config.yaml
head_dim: 96
rope_theta: 68100.0
init_std_o: 0.0
beta1: 0.95
Below are experts of layer 7 (counted from 0) of a mixture-of-experts language model. Rows are named router (the router's row for the expert), up (a neuron's input weights, with its number) and show model dimensions 320-383. Each number is 500 + 50 x the weight over its row's rms, rounded and kept within 0 to 999. Numbers have three digits each.
After each expert's rows: "gets" lists some tokens that make up at least twice as much of what it gets as of all text. This comes from a sample of Wikipedia text that the model never trained on. Tokens count by the router's weight.

# expert 41
router:501495564446557528513545495479450568463584505539463582585375444448494511442436461548497538535556457532518390528440446470457470378548424446523564534525539350420489417567535435506434433513617526
up8:507454559476557525507464428553518442506619491517465504514446469502602519453559500400495501383535504488490405589533436551483494542534547444492555540507536417484488523452559525549477540506542477
up9:468553489515425517483606391459536438494523527463552522412527443497598423499453562482557550475520515529473501510506491546489564529408482467598661475457499432561482454531519544475562485492556502
up10:503604559565524485587546449574499517508417497520423604470539458550493469485530497499519544562520426434538455505456529506567473553389483473466466576380570529458522500512499511442524501506485470
up11:441478530461483448463540538495544491505453505426567496518460544463512512528485418498487466484466474497477460431461454495422428474446441614499456501545516510494431442474460540434488530541446530
gets: ",", " and", ", and", " He", "),", "s,"

# expert 1
router:456452556398538569459519459477473588616503519556542460495486508578490414340430478526496565529467511385502477557481461559532429574482462552535546483440437460399397421602563472516547557483541548
up0:585460446543498443555457445480472488490481535610455460419389437534485449514472554521413495504531470497532486554506517547523509607520447376501530447547419493504493520572593534458554503401496491
up1:588553550489447507440508521567379576412478502491419439443433531397431527541432529525486437514505499615413517616475497542514482467481474500449494569544472510508495444560488514487494552538528488
up2:549535556503416450485548511462486541491485518518476477512558524458448506489473380512520522479537475482541522471494464522483528520519493511393427513491482454437445556461503433536482461457447423
up3:444418612515504540496394467557536491449477504431446575552395511482539492514397467528470514525569473424577523563487478510521523513513390405565545540516500520650467494484456432506459502499449415
gets: "-", "–", ".", "/", "ar", " &"

# expert 19
router:546452576489509552528549490531441518464607494544550566558504446464530518400464467512461433543496462504576502603550437437589457442550513460594448445620541396467423410483544492504488453555499555
up0:511508576511608537441440483448542617421485460525460561523585444559430457488496500359517500510562486370481581535517571527391490559503536453536548446436464489526563479516582495453475508453573543
up1:453510376495504512406498555488576559531502498518528479453471475439511589417548528419525483450406536502492554500526547531537551464504505487427488555526524430594438451548479479417406517508470475
up2:595555492585476502516626511494394509494560554420486473412479549487500504496406439504458504500505453486470401502351584544461498499545479502583443385417493531511501563539403404517425416477564541
up3:469538516479432388435504532497520564524523433553456472471508493540438503432458513374510416480493515459545580499464483502511478460587560529581511476457537511593496533502444503595521464583495519
gets: " was", " is", " were", " are", " as", " had"

# expert 15
router:519430520522506457518490537532475426531534551507467566530537479579548510481459476595446504431553481487517399569337505598455520467560435517577454538483496396487543482546498510490636515502478569
up8:520430538503532578600461484472460543519514552530542585530416467415494544443499463533510495462579546506499496457538497516530596475568537496555555493578454508485521475497578495485455509459594483
up9:477489438488543479540474416532455504451516461445511425481523473555501496562505451561533462459514468514497441526448435444504466570468523577384392428463581418573525433504555372569451428501493527
up10:537408490505521517462502481505556505460526525446499534466459502581354592720453549476393482519393488491473481522456509494463512514450486520522541504432546426461531506561459588498518465553516490
up11:580579423531391478476518483548554476471495477575475527524543469528543409434415443495481415501499535491551501505461610512542616504509484563599461546454449420573525628533489570488551553497530532
gets: " | ", " (", "| ", " |", ", ", "; "

# expert 33
router:478462520491556511582546434584512531479589591508477406513524494429584503436535528502506475553472543505494489589427574539533486559468471507527517382407518500543465531570491547477520450488526508
up8:524471552540585558500406436494418468533504449565521458612419520558541435484499419518454445484608506504482541414505524480476561445446545449580521448491493473521504551433583554461440515502491548
up9:575443528465573554585534554479540523499496475571427463538457558560495470395478583626434430481500524577535486534600568404545538541424481576485526534519463529490551456512559524407544495484537451
up10:605486511490551450487580470484475486536554474607471458567476462487414525446541497420510514470477485552501465475501582505482475441471459507543474531470476561449538465545488551495520471507417555
up11:550496430450524552466489490488555499514531518562438447484491432554494473475499514557479451391513460540572479470456503540531605519457552540535464494483474434481473513490495467521586550519585571
gets: " |", " |  |", "==", "==See also==", " |  |  |", " =="

# expert 6
router:481539590434516545574531465479480522451471517585467525493384421493526459502564325526438485556544496530520435566512452436502511446499464452481462483544535465418513422496558430466493419554528583
up8:492543652507501462454625423537508567468490428512455491532501538548539493529541517562512466492513538473472472456472515537472455614569475624467504492567462475450479504566507493478559464482503546
up9:498460449437438568484445456514397448541416596369584378467544467521539389506481511461422473527530522533532423526495448421484441462491614515472476562575572443452504454549548443486560478555606542
up10:517537511519431483593572487453490429555427497484446426635519534499484463459483556466457508569459468486477442519408520481490542508620582479469401492576463492507550504587489538606519542530577452
up11:535436499515505557575496547546479579370509504459546539526411528507498482491517441441484570563504530476491411489492502542430583446489442602491525433516374506501598571412540355479560366506529506
gets: " to", " of", " by", " for", " with", ","

# expert 42
router:528486538390535540531530498559457505504564530562480503530540482547428405492446437494473479548456458445582480463388515483551464554600386497516507500517484473475514456465511529497424419505483508
up8:459483545563501515448583600443593556576438543504485544562492502501569560468500552440607476546518519546517423528460511534475463492521404510450428553586486517474417438561583510545515567503450432
up9:450446509430483650448496485559546441396585395466499504568519501491444373495502418477568413400504565434510419579436504495470462530557486487427429465440457517448478525474462502516559522437520438
up10:503501501482465522566455562475463429509566563440402596505527524511419516430461454516554439505464500646588424446539617554572531485503515504505521497462450512468446504435491469553503448556474474
up11:508394426472522486468499480433477519552481548439542503499458516613456500493496446516444431527461504547545519497394487491465516432535438571477576487574451442522450418457492461535507489494468508
gets: " ", " | ", "–", ".", "- ", " ("

# expert 7
router:487582583487555508496467473514478506504559562541482547475474440517432466541484481569483459584595477598538475580449467464514547477455444487523582411388433385452510449547514491413539478541503516
up8:530583488494506478496596468517550421444554435590531480539529568509512482439560566507485521467560566473547499556506443398586548492519555532526454479562558545458571543570490474515534563564490454
up9:490451481459474491489610530448589501504480531559526444469526534453490452485492413550484484477471561526498520511494474547446527539460495561606536520570535514589408515510549457516555483468545514
up10:479404551529493452474430492553465518481486477521500586552498456541498485416591501540527481489474536602456536561481497527504493581521462519411441451501505472512455512484429498490549470518505519
up11:452469570540460481566468454497501490475550542470470519557436457509388562446413558513497618496554456518524566579555494549465425549498482474503510513376490442426424497420528434552507468502452440
gets: " in", " at", " in the", " from", " in ", ","

# expert 28
router:472445498398485538547555580605544437542496527468497541481510503541421512471510385600466510549486506395518470525487510570521407495492469508575474567434487416469454527402576493483555506476426546
up8:502443455444442611437503523618487496532542549554547457509559547540496557499581542504537450530516514483488460522529437528508542387455505472518527471520467376519489498528500390554471471475502496
up9:487516580464549558496485491570574540534508484503516562476539506481531502438490464471473541434465531525434517434477603538636474516567536474488527504523566546561621451475493495518486474494577449
up10:518413496522465495489448471459551464466534495499540534515516515496528535499510556443472533531511492509531646500522439518565460525509427435560399453626407437552427517517553487409507525544477460
up11:498469560436560400502527484522472389641564515436492469497594464420514462498478593498459520431504548561552464479491447422494475535515465521559531487495582568500454424600386421577516518518484485
gets: ".", "\n\n", "s.", ").", "\".", "es."

# expert 8
router:474492533549592516523515431498545548431501530532489447514536510485566461492554418492415572513551479528498508550489534429500523443446515532570533497422536499486491492436486425532518567481521522
up8:394459508439515534523616455582546423541492574556456529422527425476505491453469577639436532518551504475491468573587562490582542423398538475583557543548554455493538543549406541381495460499583422
up9:526443548554549565522516440505522530425475602594484447467391424495555529372439481490501546398576534418505466524559524442492496479478549562508475584550493510464556492469492444530542553412502571
up10:503558477548546516445576427416601509479430521577571441501393435480387462483607422529515531509471487501525485489480525465441535443494516433514459481512449516505566536509452490521502472539449527
up11:483493452527573464551474429424612471474483519581503493495505473520478564563538475600505441495519585500533523478468488553520523505441476488540512389544662543464502545435473506456494434463398472
gets: "'s", " his", " The", " her", " their", "The"

# expert 39
router:487531567436519481524527489573572513531531561489551488591483432448551488418504531469485431611484517417544444421446490462476487452594364439563568480520505449446451519536546410408511398412528469
up0:554416502522599550545559550525548548516493491489520624456553435488607529515572458455360453423583506495487554504461481507476495466422446596542505438525508524472514520589454477479536521469471452
up1:512487516538515445520578497485474452382464469452448333518476509460482512490537505533495492576506536403462490546539458547495542508330512517516466522552467451470421459450484440567481478488611577
up2:519481463462498490517428486487595485540674439515502622507511504510522492437544460432506490506470452550411393452463533564470523503571514493508494465368498417476490495487423534507469526542491436
up3:533522531536563563546538478526445550445442511510495500503430489529445540524539505471485547565396476432451511395497547465580482540619512472528501533355510500416482556473556513579416517586579536
gets: ".", " | ", "| ", " John", " William", ","

# expert 24
router:481460520469513502483537576572444614426521442573434457508477422485527464449480438458441466514494591602569459484439570482480525551473411526488505591579519477442526560423562524537480456460342553
up0:566480478477498492503510563563446591526449498503512536525447464542571509466453451483500480565483558501548537535487525526507505473518457487529423553541423483341473500513533510527519421519394543
up1:521501595430557395592510524478429549581435472480558487492486488541522608539550483447471448488464477542523548581426532464462494509487460533482537647520450507518541590455546596488544467568470477
up2:541457531578535507481559501553373487493457492489527492501506499448600535482484437435408507517562484578533530568500580389511452538520503473560465563485532422474516557510435553554446447543421509
up3:489467552408474558587559515458513528406512449478480561519483491521505404467521439539517529477522630448582456512549484491533473508536407463446466525541511584535546519490545503505562494464465489
gets: " b", " l", " t", " m", " w", " p"

# expert 13
router:458499490508483569569552519583551483464478548532496529505552465511473428451428418515429467544484490481494497491484554510463395479526525498551509457553558484562580502476531465441548476510486485
up8:466498508515520476603622394503451426524543523587453500492551485414610546489475530470578462592513482436515510539567534463556512481601488482445529453463423480479537379500461550554528521467545554
up9:505489534563495494437421480530476509470532508501427495558503503508500498488545465468558546515528570514562468533546438455543474418449541573490573494580507537506505508516497445471468527473477471
up10:422524455480487610562545440529511440528389469549582528513488553507540504461514583506430486540488534514512418441588429513574437445516524527529493542533449553499478433490515514490544512462486516
up11:529480448572514456513571496524528432514436505570549532471482534510536446517483483498500499560516592638580471505488464591468483487560417497581438454495512440518504466555495548440538482529419471
gets: "–", ".", "\n", "\n\n", " | ", "|"

# expert 0
router:496431507455545470570506537499534579388528492484519411557452474411436446450430416451573358530561577434512538514528605463540515410481448490457472465547500425433477512512507392463582467527473507
up0:511451484574539475596419502444436534469478544508461426597452507516519528536592469388559517505526556615545535561449568483494530467451514570437542412444483454474467518527526455504498477518366533
up1:497554441505544493435434470461518436482394528567582490490466475501457527513471483482520536517493516506470505485478533535452452578499522459460500588493508429590492505561529443490611494446490485
up2:441456604479451468486433448529443497432506594583518448475457467560549503500559470499489423563525488489560436494521584507461466473565521487466392495483439512527467547609573423529482423443468512
up3:489475502401533572533403480473570397461579429526414513538557552479470497492477451626488536525511476495564422527528509552525443501510421486404497456505467436445502529554466472499547465505540555
gets: "2", "1", " =", "3", " to", "4"

# expert 34
router:416528504508458578547520462549425518467432515488395483502449496486486453569470391491458438442511577541503586558536458537576490445452395516525484566571458511389480487513456442391540445551435580
up0:427516511533406486544512502532598568502534417544504477466468480508447556567394505519473451456470527472483464463534562446535448491409431512573481495415534484516471530562466472482512468431467383
up1:516518523461511566449566511440449641522483492487498476548438551502519417528549503527490504484524485476597512530488432503541462522449476491540461559577433484390555457518562484514494522602404438
up2:495471513555529567536534407551505520405486521453440509460464509365508480434458442461506441414473522524457537432439534453459583548486480551467483547523522449474502568512449531368525501448443481
up3:508428429592541455532451452389469497473490415540452512533499461565513509500429452543475494542486514532522453608560525522488522506500406483450545503409479519492486516494517564548557478497517439
gets: "1", "2", ", ", " in ", " In ", "In "

# expert 25
router:428431557480551591469495425498388494474526593472502545461482482487509487482394461573427472485518515489472565474572602571520482475470486490494474580469453498493559458471607425446532415477362501
up8:416558502422448513405560543535521562538509558577530595569501442545475469611474457540559513470546572519507463457490462572489536594374517461561451531404392469500531518521487407456592433508441486
up9:516372570442510574459603501475452514445533554436477486557440539501450482462479519601515513491572412553497575504489509451475474531529439535579438559454489397485564467482574490492514476517552526
up10:481476444497454455527523565560517555541483543524520490552467516520425487502530500464483599515560531441522527531544510482443537446567460473524591510542574471520510485497507507521538546354526570
up11:573524547470591495528585466496549495493483564520536478496605506373499426567453537478549610545550428492405509608500545516520481499493530452517458529461545480539515457491502466493572490519453440
gets: "\n", "\n\n", "==", " ==", "===", " ==="

# expert 40
router:446570530517603517526519473554488520475520520558483505483411430449491473546530456531494556510634435519557453474454507482484468409476422468558501457444471527486534452417533476495497432544484559
up8:561472571511568525501588563505538550513569507517524487568504516530439488467519504359525387457467514474597444486540523445562414507448572494519464475413408434490568486525477570509531430544420524
up9:554499553485539514507483499608480501476513495565541434558565516484447511497595489503533531551530500572523530484466577504592593437523424441491505446414519488428531472408571555449582470479500551
up10:549509498523497444415615450431494481537427492512436573561541476425385439512582509583468529423508434512531527438483549546563512432551531512538415506476504532531461474500467492483585557552548443
up11:510463457521502459445522543534494580456632470491468466581553489517565446449430530538523545461555506586508464476501505460547516450412512463478549471436476559479522537512442424479497454533507555
gets: " the", " The", " of the", ", the", " in the", "The"